Weights of a small mixture-of-experts language model, trained from scratch on English Wikipedia: 879M tokens.
Below are experts of layer 12 (counted from 0) of a mixture-of-experts language model. Rows are named router (the router's row for the expert), down (a neuron's output weights, with its number) and show model dimensions 64-95. Each number is 500 + 40 x the weight over its row's rms, rounded and kept within 0 to 999. Numbers have three digits each.
Before each expert's rows: "raises" lists some tokens whose logits its average output raises strongly, later layers aside. This comes from a sample of Wikipedia text that the model never trained on.

# expert 35
raises: "le", " (", "-", ",", "i", "am"
router:451457548507468460453500592512506487561506440564558443428486562514527493515536511484421522529450
down0:491515481531505500490426516459501546478456484527505520518445455484574518498519462462509486517490
down1:613495513513471441575485479490451525534470448524592521507465489504543529503470515546508540474512
down2:552447513530512551502533496568441535597470520492425491510473483546485539490523631490459492569565
down3:523611492515493510449472439526508508495479502509465498586570512456484490527482533498487487461489
down4:529524447467510488522508451439475475482486530549460463507483508495433493478508469536502559490543
down5:502524460444489532517510464507440438461432457397516529436535476521557514473466503485464471471508
down6:534467497562479522553500529444556561583446497464506521521484518429547475512449420553512455509526
down7:496428533557441518527514532491525509464485467498496534508438484452473502461513456553563507519556
down8:433517550474512491470464485524498514532469553419483525467429565436497469552527451540508563527559
down9:520603499564515545484469493556517477499518549493494482497475421570468407488512527493461546479454
down10:525488499583543395496502443561560551557490482482463450508491505532498531446429487517517491535499
down11:542493502471523546501518540483531467494504460491441469425453417456480512542514476431505530510462
down12:566459487479489582526424471516454564556509550467544514545514512536522513472538489499563516489482
down13:500464508473521518564533480493483511519522471448508525474503500403412510513568486461519439485502
down14:488501553508505532470496519479556444490519559551487474525497506549499444497520482515509504483517
down15:487494503553531488549488532472473484527482512470490579529541484501509516476506489445518514484534
down16:494497523436460512508517518486509533550503541474585479476414473522455495496440479548487484501456
down17:469471463510491481387499465523484493499503435454571422468540494516560543517465430477476487528590
down18:524397472512470571460506464470548539490527496517475472517489516448506484443568503590464505548498
down19:485592483574471444515459514529486541467478515563445556464547519542523524521417506507503526536517
down20:486479518488495524511508519574501528417498528496504508521516485512538503498544473486508504515430
down21:502539458507492504529534499481475501583524520494464389433550501497506477478425455532441547492492
down22:509555463527511539467441489470421483472478483454393519528486481531543475526501468542527478518510
down23:419524515540501464462462440459561556478521493544456518468436482442413509523524490462538482491485
down24:465506526487512470501552563503540533515446486513478522483430499459504554502525530501529480519501
down25:513508468482489485466486481459522496520503491508517486464544487535453478430533502518567519491476
down26:465502417467470517502519469476557480483451508593566513471512442558561468496489461425515543534460
down27:539517454459511548517388489483527508491529571465548523444559450428441511468532426555558570510498
down28:492545459466506458528499503469532514500549487466498455528461560523584462558540499492461510487398
down29:477549454498419502566462465476518515527475473509466429489485510529534556503539431480458461502517
down30:482528481493534502513521516472501462554483461523516530418549572482478575484474514524517421521460
down31:473541530487488485497433495430526454441491553523498499452490524549516514495497430476518475540514
down32:557549509545452530466490512456502536580588551539537454509512569511460545529506500522515454501439
down33:509527570578546508491518441474502495538522482487515524460542521513509508530519456517462593563476
down34:480557451512421447505494472545533482499561500546480573528432570559465470560499550525489415524493
down35:523464550565559482531477479487485512546509456561469437574566487538493525516543556474537466543512
down36:483484490544527514638442475463482474523527494490454519489487491534450507416530503498459499428503
down37:461451522489537515539528550515477526494503568518437568483582491451481540502499505568467419508561
down38:430467475536554561490472534475381528500514482464525441482495476423485448462525507512474546511490
down39:491518546490477499503484460557525529557575466504548531542425532498529551551571540515515495407475
down40:461549557570487496396501524524499443475560496471539449485437575475557470516523510482481544464447
down41:506474484493514508504543536498499454489492474530546492501507483535539445477531533464514503454465
down42:529425523552458531498550547531506504510457476490437429508476506510525532521477420443505532459515
down43:511506486519478537540496570475517509518456457455474488471493473561549517459547439528485467455453
down44:491470425508487469468509564499447515483498496593519549476546513539543386479499490415461488506547
down45:463476589461461507443427465527503497512410461449537548554496533495500567531456497494527461489516
down46:601483515495401501448444406511535495484530577472422443460534571476534521574522453450495554501419
down47:502530501504552473503494486520596482440584580471534461555504471403519517457451570518447515450493
down48:517491459475549505511457504512485488571525519515438490421532542481543522590456459488542459457517
down49:472468487552406424438491511472492483499495478558491470508533474513501528573511454533489528548409
down50:531484464499573611472629511456403540495506482597488489442509590527543501512508433415498567543497
down51:485530435456540516474506544500463467495548441522457483468477443526580414473509504490516444506512
down52:503461486568574484507460517492475519486544489554539475573463460523544375465553512520530492487435
down53:492393433554472527436537506511531500499450497467468470519442524505486501523503502414602473511532
down54:410462561453492464436558513534485539461486509569491456528480484505514456474499526552565493511538
down55:459572497521476524507501499487513493494511473443500529541489513445486481510532495540558541513512
down56:445523514499541436481475585582519507554538542473491540552528515563523515513520464486539458503444
down57:461489522399486528460557541463486533497483524542560493448479535517517526512551442463507490510528
down58:502524514472462525543475458435450522483466395498461522460510396490415534468553471534511530443510
down59:450516467493512452518504529515536552516540530525462588542475516424448510534515478526489484522539
down60:561482461518538457487558451543514484453414488435452480442486492515502477434467454505454514456432
down61:480541456474503531462497561508529573483473472469468556585504546504482464556538547535456419461506
down62:555586534500489500487504510520540558535494560487484535479534536494479475516538588454533512484491
down63:538469548465536495492529461521474469488469477498521543475499448491476504548509499521497467512507
down64:447455507467459486528538520473412497430551527524469536513482504490572528437491487558502448499496
down65:371508519552508520494525563571547542551502538493535626486458478478509520520477491522498488500507
down66:456490434481507530469495502489444547469484514562463442506491496495490533535437506530490509544508
down67:445503473552539562522551488473552591541463461387476498468458515537461520417510494424547514461522
down68:440458442470557453488475468579538492524458540509529412531564440530530497505491557403548489516473
down69:480499528518556475493547489478533509537495450485478453533459466500487439512463439481527467579554
down70:527575478502500461642529437480478470474592469571476483447475476506528459546449501494530510597559
down71:499482586568475517507443541496543415558467478452534481538502414568503482559537534430520510531475
down72:462553570466567486475541523443517568499502460491462499484470552540471527468483531479501490546470
down73:450464482447496545511580400508484443454491488466547556527497571529494534503470429514525507505494
down74:523405401518460427528500535496532489457476434474508513498457521512503520477562494531466493507482
down75:506530522543455494485565520513462445494518534565541568468588575565501526544520518396492495540479
down76:445563555515463511504489425506520474453426410482522554521465535513495540473496483515532505448465
down77:423466485471463468539479482510504499553410486490519531478527527571515490507495567505507519550548
down78:509506523495474510460513519573506530515413508510506517543583494442468510523482476481524523508554
down79:517525482471525489548458541454546507526472480531527426483528473515470477571364497507485513436501
down80:501533482457494502507516494490518432533549498490488499492507558420493516477465577536525491400469
down81:590563508506471484500548502503499399473531501491497540476513483523433516490443519502480593484539
down82:512540509498480511485507502506478488511389518536521549574476479488510431498566474502517451519513
down83:514545537479564484570494381509486488481498629511531520540475492533522564461475524475487491542539
down84:445507473542448495488533527585536551498496422487529488499558516463503507439454472492491561516497
down85:484501541457499498450551568518474533518462499519434495452446471551537504538452477469507568503483
down86:503528527554462523478479498458514561561499527546524492425500492504482478483445478530525454517427
down87:511544502527458498504523468445469465558524419550530500555473478497469550536470563540454567527492
down88:522529445479506517503521428522475471514463524543539461493538538512555520470447565512481608504473
down89:541524501444480478474508524485469480501553492464539466469483485477531485523403487453547548537535
down90:452482512461446499507429556507520441466560466536518504545489499477553483518573516526528513550521
down91:491502472527481491466548534490581519527469511523521533456439535469514455505464502514497421424595
down92:508496519457547455525509539512519554597433467429508510495505538542494579590487432472470527487488
down93:499534413445564500530470452463502518542417432507485537514517545466478532545454537553496516504466
down94:535491498505506522517447504518488471481428523485467571491451505560443584591469513412494458465414
down95:530483547505477498498562436517483488490479540453491534468534495451467522555522501519528489464599